config = dict(
    n_layer=9,
    d_model=224,
    n_experts=128,
    router_score='softmax',
    normalize_top_k=False,
    init_std_router=0.0362,
    lr_router=0.000625,
    norm_eps=1e-05,
    tie_embeddings=True,
    lr=0.000987,
    beta1=0.93,
    train_tokens=280100000,
    dataset='wikipedia_en',
)
Below are experts of layer 3 (counted from 0) of a mixture-of-experts language model. Rows are named router (the router's row for the expert), down (a neuron's output weights, with its number) and show model dimensions 168-223. Each number is 500 + 25 x the weight over its row's rms, rounded and kept within 0 to 999. Numbers have three digits each.
Before each expert's rows: "comes before" lists some tokens at least twice as common just after its tokens as in all text. This comes from a sample of Wikipedia text that the model never trained on. Tokens count by the router's weight.

# expert 67
comes before: " |", ":", " career", " of", " medal", " was"
router:478535495453517525496526465503497483490474483481496497518466501480492480512490527524475458461536459470531510566469437527506557488501489505481517489502472518532526503509
down0:473487487525512536525506523519498488470500529516456538488515521467481528473497530488457465492522544454499484475462505530487484534517516499515453497467447469496508478450
down1:487499524523491505485501477512517515530544491463504518483460558531505491554488538526482520465463516504525518517518506476510467500537491467466494492464484487492503474497
down2:466521477463497483534509555492475531484521521499531529470506527463513470523490523506475446502522517475554490531529504532484503512511525495486511519508486448501518544508
down3:481526498530477483491463511454490551518505465508517522506492455479506483517508558479492450527556476500508524516519519505503530542495453470513523493512486528477533467521
down4:512501536504540465577518505490500511521489516494458491518492446510530489520489524478476507544502495480450508510504516430474480454467467476523487500483493478497539446506
down5:519501488472504443484521526530464486437508578481504525568513481525485491479486494515473499505523505504500471467501506489518497506485471479552488491536504512519533473525
down6:520454453526568503495516479482486444458473503556497498470512488527510495527498538515502513515494505509481447495484509506553485496451483530503479490498493492483488483486
down7:478490509513499465498493513520480466504477477486479480485483475482521473495505514519507496453494505517506475499474464536459514471544491488460526493486489465490461474514
down8:488485486553467513502474523490537505498465472473535481515473466505492482464479495503491475497486464500511522454556475535509519521500487489463513519484505500476480471509
down9:488452491478474461532514516510467495508472479475492501499517478590511512502522513477465530483471517435487511517489508501538500496523486438475481496489513518524475518519
down10:488483474514459486540445504510505484505505494539494514509469499508494526495535517530507463498479487500507495497474489516533502509501500522505579509524487461528502482522
down11:513535520469521490490441498512493521456522530531526519475510527505467491523524497536496495501519467507527509466494556492495524473524483514460515520494505438501483474461
down12:549531487484495513510521509464490521450473489514493505466437488501517494535522520520506502492498485498513497531484481518494472457506515460500499502492506508501501492540
down13:518510525521499492510481480525560457500547489459447474508504486492468541522499522471509508545491520499509507513439518502480501520496512515508496501566499505485489482457
down14:474511488523532517488502442460485452499503475560544489509488501513511495432538518496454493501480488456551566499539482502515512540469525491473503500510470533517485502534
down15:489507497490531486490517483475564500514473516533480454554470484519490489476509541516507448469521485455465524519471504475477518493522509501467477525483496501500519488504
down16:530493530490541465475483543488488514505503540509479510467483443548484511452477582521488508483491507497481496487505474507489512472510504500463467493435517499497513497469
down17:524498533485469513478478498486494497491545534490513512523491493509515503519486467478486494486473554520539510508539507532488501525488485499517504479485431466474512486506
down18:522510436513536486509477506492508533493492522493481509512490494521454482555500480508507527487469534485519497479485501510457506500481507477510482533516468521503465454555
down19:490504483509507529503489538468485523497513488526483503466513489471530488481533493548490538484545493562491536481466505527506510520533556500444497497447537488520490460476
down20:510520487448451543502514478495511471492493485508498494523503508472465492482473519507496492480526515495497505501474481503478507485494434524485543520497530514500478512503
down21:505502518498500498531484488499507494497556468482509487483510530453491481478487507491549458511500458514476478494446479483495554521528532480466491534514472499473458523535
down22:492473450486495493500520514548514527494500504497515465518508488489578537489483471499496535441500524474452516509547522471475491501471483534498487461492527505517513502468
down23:499521488514491537514460475490496502521475500485487495506517535551500534479507518502463465484462450497498471459467459488517540492478485510444498473494526475491505524473
down24:437511429476493488515497526461513464507499540505471458533497530493518496470493522529484518490491493477505521523477487503513508507459467499510524519490511529532510475494
down25:466527513494479514498525514490491473448447510504536498522505465484508504508495512502460484517487520476459505533465519519507466526490490476495496500482464459513498536490
down26:536473509498536509495508456447450523495548544504495475505506495479508484493507507521472519487490490518519513521503491512520496486494513481488445509512522429493532471518
down27:479508450504466517535538512500503550501479511538480491478489533498530457485487500482469474473494493506473495475464536488544498476521488493493563472501494494482490486487
down28:482501508520514495511492486498475579492469510508517544481514468531544518502524475483535481543524560484522478520492512493515536495451473488476473486493469497493470505494
down29:490473497503534447489504448537467469507482494497486495552481520492504509481509533561494482524479469508478484519514503510474499525527498432472526475555517458503441477524
down30:481534486536491457445512505488536450502486528482471492482507491507459505524523509520489460510501516533525477492526497453483433520499496478528508518524495537496493489500
down31:465507512462509516502528523480536474504514518466480526485514448493511553572490479489492470475515486471517498450526512524544507523492529474521517482537439507509498512428

# expert 107
comes before: ",", " (", "a", "'", " =", ";"
router:491563532488537534539499475523492502495512485482466468497500475445481458568504520494487458481497522484497533519465482524510480489496506526473526473488463539551534478517
down0:560493521527500509528549502493484505521482515476486469520492518482505551482498545463485515469424503513498518495514492492499495480537510524491534494489534499505519473472
down1:550483484495497535552534491487482491501498458532537510537526533483500510514536515504499488483435489493484489503595513512472521474485487515516498473515463453553465458495
down2:515510481508499489519500534530504474504501532504515469437564459478528561497471481517534469515513536509529509493482533500530496505484504495451500482525510485492503472487
down3:503508519504469531527473488528506516514510504557491512524485423494465541460486482500499479493467520541465479521529490470519551495497504464495477505488531525488484494509
down4:535499547465508532529491522515501468505511519501517522464450471531487519542512500508519467513510506527520508596501475531483496498504455467509520477455480542516527492445
down5:499548487502457478518449528534521521552499506524498525513485499461514505488502492467500506472493522523508449518480451523528492495469514482504515503511510504476502524537
down6:466546472456526478452533511523502482496476514521517508480457514514490452492519500487501494488494475466521483460511505510509462475522528517462520520466516514474507519500
down7:513580463519519427465503492490484500512466508510507535513476475509473446482523510474468504494520528476527522519493508494509530514498460479485518528490497521469517470527
down8:501457493488527526481533502518522487537529502480486447515516532514510507478477517518547513502499482486531464485517518507474512506475441537544500517526531490510507479512
down9:505508511524475513498500521500443484476456522496550467530486545470492508500492489518526465526455497489500515526500504456482499510487545538501550531501504523501495491467
down10:495480490529519490479520486517505507463518500527489504482513531522531475513432489482547536475475513475516477513494526552514499496508527498469498558520543468501493565531
down11:501489514502518502505484476513513524527491538531502509448508504470518506529525470502522541464474484500557476510495460473531513513549465500483495462484526473477447456522
down12:517483484479485503470490485516543524543503506489464516522517555505536529488516496434518508523484517461491470488498458527521479499514482520561452511498474514508522495491
down13:513464503457475506477556520517471507495495521534502501506500536507514464510499474462535490544456548491487466542511505520506513492519489490526492481521462533530531533522
down14:471515501512498501479476557504495490463519476480515458465469490532521495492518507487506442505494524498449506550506478453513505511526522548469505439513506491515486506488
down15:477482494492479471519486491535545526507472505478487493541459438491498512560511505500484517490503488493532514519455473470500547479517489472516475492480524515513505566458
down16:492469484499511483494469487488496511476509551507531502500443456506503478465511503527480475539504511504467493499508516524446509525473508466438537512471499471446462467454
down17:481473483436498510563459492545491464426497532496494465485538516529469495523467522509560500453494507536510506485506511482473450512540498500545514474522521492500481512509
down18:470515505477539478504489513512512491499476532473501515490494441484479495502531526504500484540495495488486508541479520489470512529516494499524516478502472503513513518498
down19:519524546491546494516501480458488480464492501508508497506507460468481508513497479487471452515486546484523474416528497506450502491474536519528510503488467492525516509485
down20:483523529513477511506470516503543493476468529488549496505525493476499484514495506477479470514526487495513526473541492523475505489463504530499509494508488485500473525490
down21:522536532487466536478489502520459498511509511513460452496511536473503565522474452475481533506476483515502512528493555482546485531484473477533483468487470526490523550487
down22:508509473482508455546517522492481522493494512511497469465503466477468492552498504495491526510488495558480522503478521534494492507497516498511468510486463510493522518471
down23:505540517501501457527562513469483503487502520493504470489518553508491509528492517495527486514476537517503502477506515496576520489525500510497545511471489481529536523517
down24:511471516453534514493523477524477504522492494499490456489568492484522504520509499513516517549539491490484525496524525535484447477493533498480499514485496483480545515548
down25:495542480507521503459513497491526510456524490523461507485503461464537465496537453528542511504520467519482467449475526550478462505513467496505463453520502523470472510482
down26:515521560527519561494529517494491505521549529480516491494498508466523508542498511486499520488514477505483466514477489489478464485500528541486536473486480516483486512484
down27:525461463515486507542490471474522483477512501537551484494526502481474476468530495493506559486483512482504495465491515485501551465490511525494468567547525524503505444496
down28:528487508502497517509462520480520501520471480478516531504499491552496501490457496494505529483496512477514506468504465508537510493512467467528532557449490537502485463501
down29:468468471481493500473496511480542529460543477533474474457489487479456459499517449499533478508480538504476500454516485523504534500498511523489501527551530485535526467508
down30:517468528500526525478499519485484526474486475480485535504504520471506473515505466510572487517478486559481493503514502531490514465509494509476429477499516559483469495506
down31:548473473498548520518508485505518499500506495498519486484475523557491525502505498464525572485507525499503480490487478525470531523507511481494501506462532516497516539539

# expert 81
comes before: "s", "t", "d", "y", "z", "a"
router:498527545512517538461489501489493541501538491487466534525497506478455519518451536513454486521494477513512494507481453475485516462506498480506509495463484558496522469510
down0:517487527514529474543490510485446490496524556544503454484554496527521483514500483483516521494495436511527508468539489508507517512534475527469473520487479499494515459523
down1:515478507464497523451498514489482480497480483506495511472515484483506522508525449525506566456466498513471515469535473471490504479512521492518497468481514506498490490459
down2:516504477493516542436522516482483479480531510486474492560521501474529488459506473510543517537501500467483484500493480502525529545479474469534526526515499508529464544476
down3:494502485513514517449515494474486512507522516498487510509528499482517454528516517444510492502500465515496479526451485484466473516503533481493494449485491510489479513505
down4:500490576521461509464537502482524492533485484530516494520490514487518468525543528518511498535491449488511537532519463488514510494446471471503507525522482523478483553520
down5:523558549543491456545487483458526521468517521467520504490483496500521489528505464532526523492540477492484456497492520523499502500469510480522462489484469480482481534489
down6:505468443494522488540478452553501540520482513500522497488490450489529499530521490476511512510529519485539507490541488527491531516533479517513453470508482494525506525556
down7:486479494520502497522472473524558492497487554483489522498501466528502471496486489486497452544544481489488488512473487515492488505488483507549501465478545449511469474529
down8:499489501514450479528471524492492529501477509481525498493503527499481487515503526486501490508516385461498495486497529476542499501465475539479496509457518513546541486536
down9:500503514466498474514517523544495490507511529494485529506498472481509482492497517525518466499520462496481500493473510470501513493475464498484556479512484543510492482512
down10:456512495529504473447472509511516450519474502504479498488490519463565493542496462467514556486475502527468529460476504542485455501469474484475518483508521503468474520535
down11:491512457529515527507519491450503519537531457501527489467505482463487461467524495487491475470488503478519482461512512510461504521499497484496509548505546477567464481480
down12:509487538491485499474493500531472488518539532487527446514483495520483538520490515467526540538502477514486475467476458455504472531503508546478507533521510484507515484508
down13:522507471490481473475494439495522507441470558492495486498472520472460504499525504469506540508531480461537496504524513541474484498487494470484496506490475512527503547483
down14:525512495508502539498474508531483515510519526450519492538500495488525528465489477478492481473523512511489553490531531486479489497523508492493541527488485525450458503490
down15:571501474488560464545494523487474487503485487542494473516494484488521501519534503533514487498461530493480531497477474497496490485485469465462495481528464501489501528504
down16:541503523527516481469486501456486532464552502514457467496478494498504487509514534494480486463508466507499472472484524487508516503474518525469521576524445503501520511456
down17:518543516510504521482525491487468509534537513506458477537505494529493469470513504502445486540466482533537459532497495497514479516524532525503491515470443516555512493509
down18:497513524511463493537461475526466481486473474510513502461479482550471523498536529524526481492498486474514487489466490511548457490532507520497493461496463509523519467524
down19:497489472561465508497520504536539501517448501517528508491506471490498476458453508493504499487500472494515552466548503515525499510523454547495509485525501477486496482501
down20:531494478498496487518494471488479502546500491521459521491497522457430546513492504542512533517494472491414494510481511484479460552508514508432494535500476488423473555470
down21:544529541529442531505481487521490492470518489507503499482482494532498508501478530479500461491506505493468504529489522498482527464510502494478531512446461489480475499492
down22:514512476444479463524533480527473483473480530517546481511463457465486510446490481497480489528542481463504535535482515550523488495498494466523505497511522490501512464510
down23:511503479475553494515568520510549489524469520516533506514477525481436526513474485487449577441477515557555532472511540514506464499486538494520487502536506475502480524496
down24:494501498492537529504508493490497480533518537500473516504477522534523493531471484468493474498438523506495461500476507445521504482503479528480488496517513451521487498482
down25:494469539520494459530527486506518490529529475498488506551534538469477498475451467471512545496467499504532513474496512512518530486537514556464485497484536500512490509497
down26:523543524504518496509498485513515478473540489488501516486486453512505523455456505486511472510503464516484530491444548491475489484467505505467495546483481537494528461474
down27:483521541437495542490468477440489539525472519516475507540508525491469499491512501537481493538514509475460490516508504502510467480513498514498463530472483507461466505492
down28:529504468459463508520477519504472450539479492484538442475486508520513533502509494519476545475502496513502526490486487483503497538510497488445520524475480483490495568443
down29:516477482498478488549513481487481491505495494514506559511488548498510493485477456535490545520481498455485518557501478499503472469508492513484489456478493511502500495551
down30:527520498500578514463450479477487492475505519449433526492519505484477496491515573482542459513505477499483511545495558550501483483508485493517494497500506475480497489490
down31:498518488497531527516514510539479502466490488509449510504463500520524475470462467518502487475526512520461481481533494483555486452521515512516494463525467489505517518487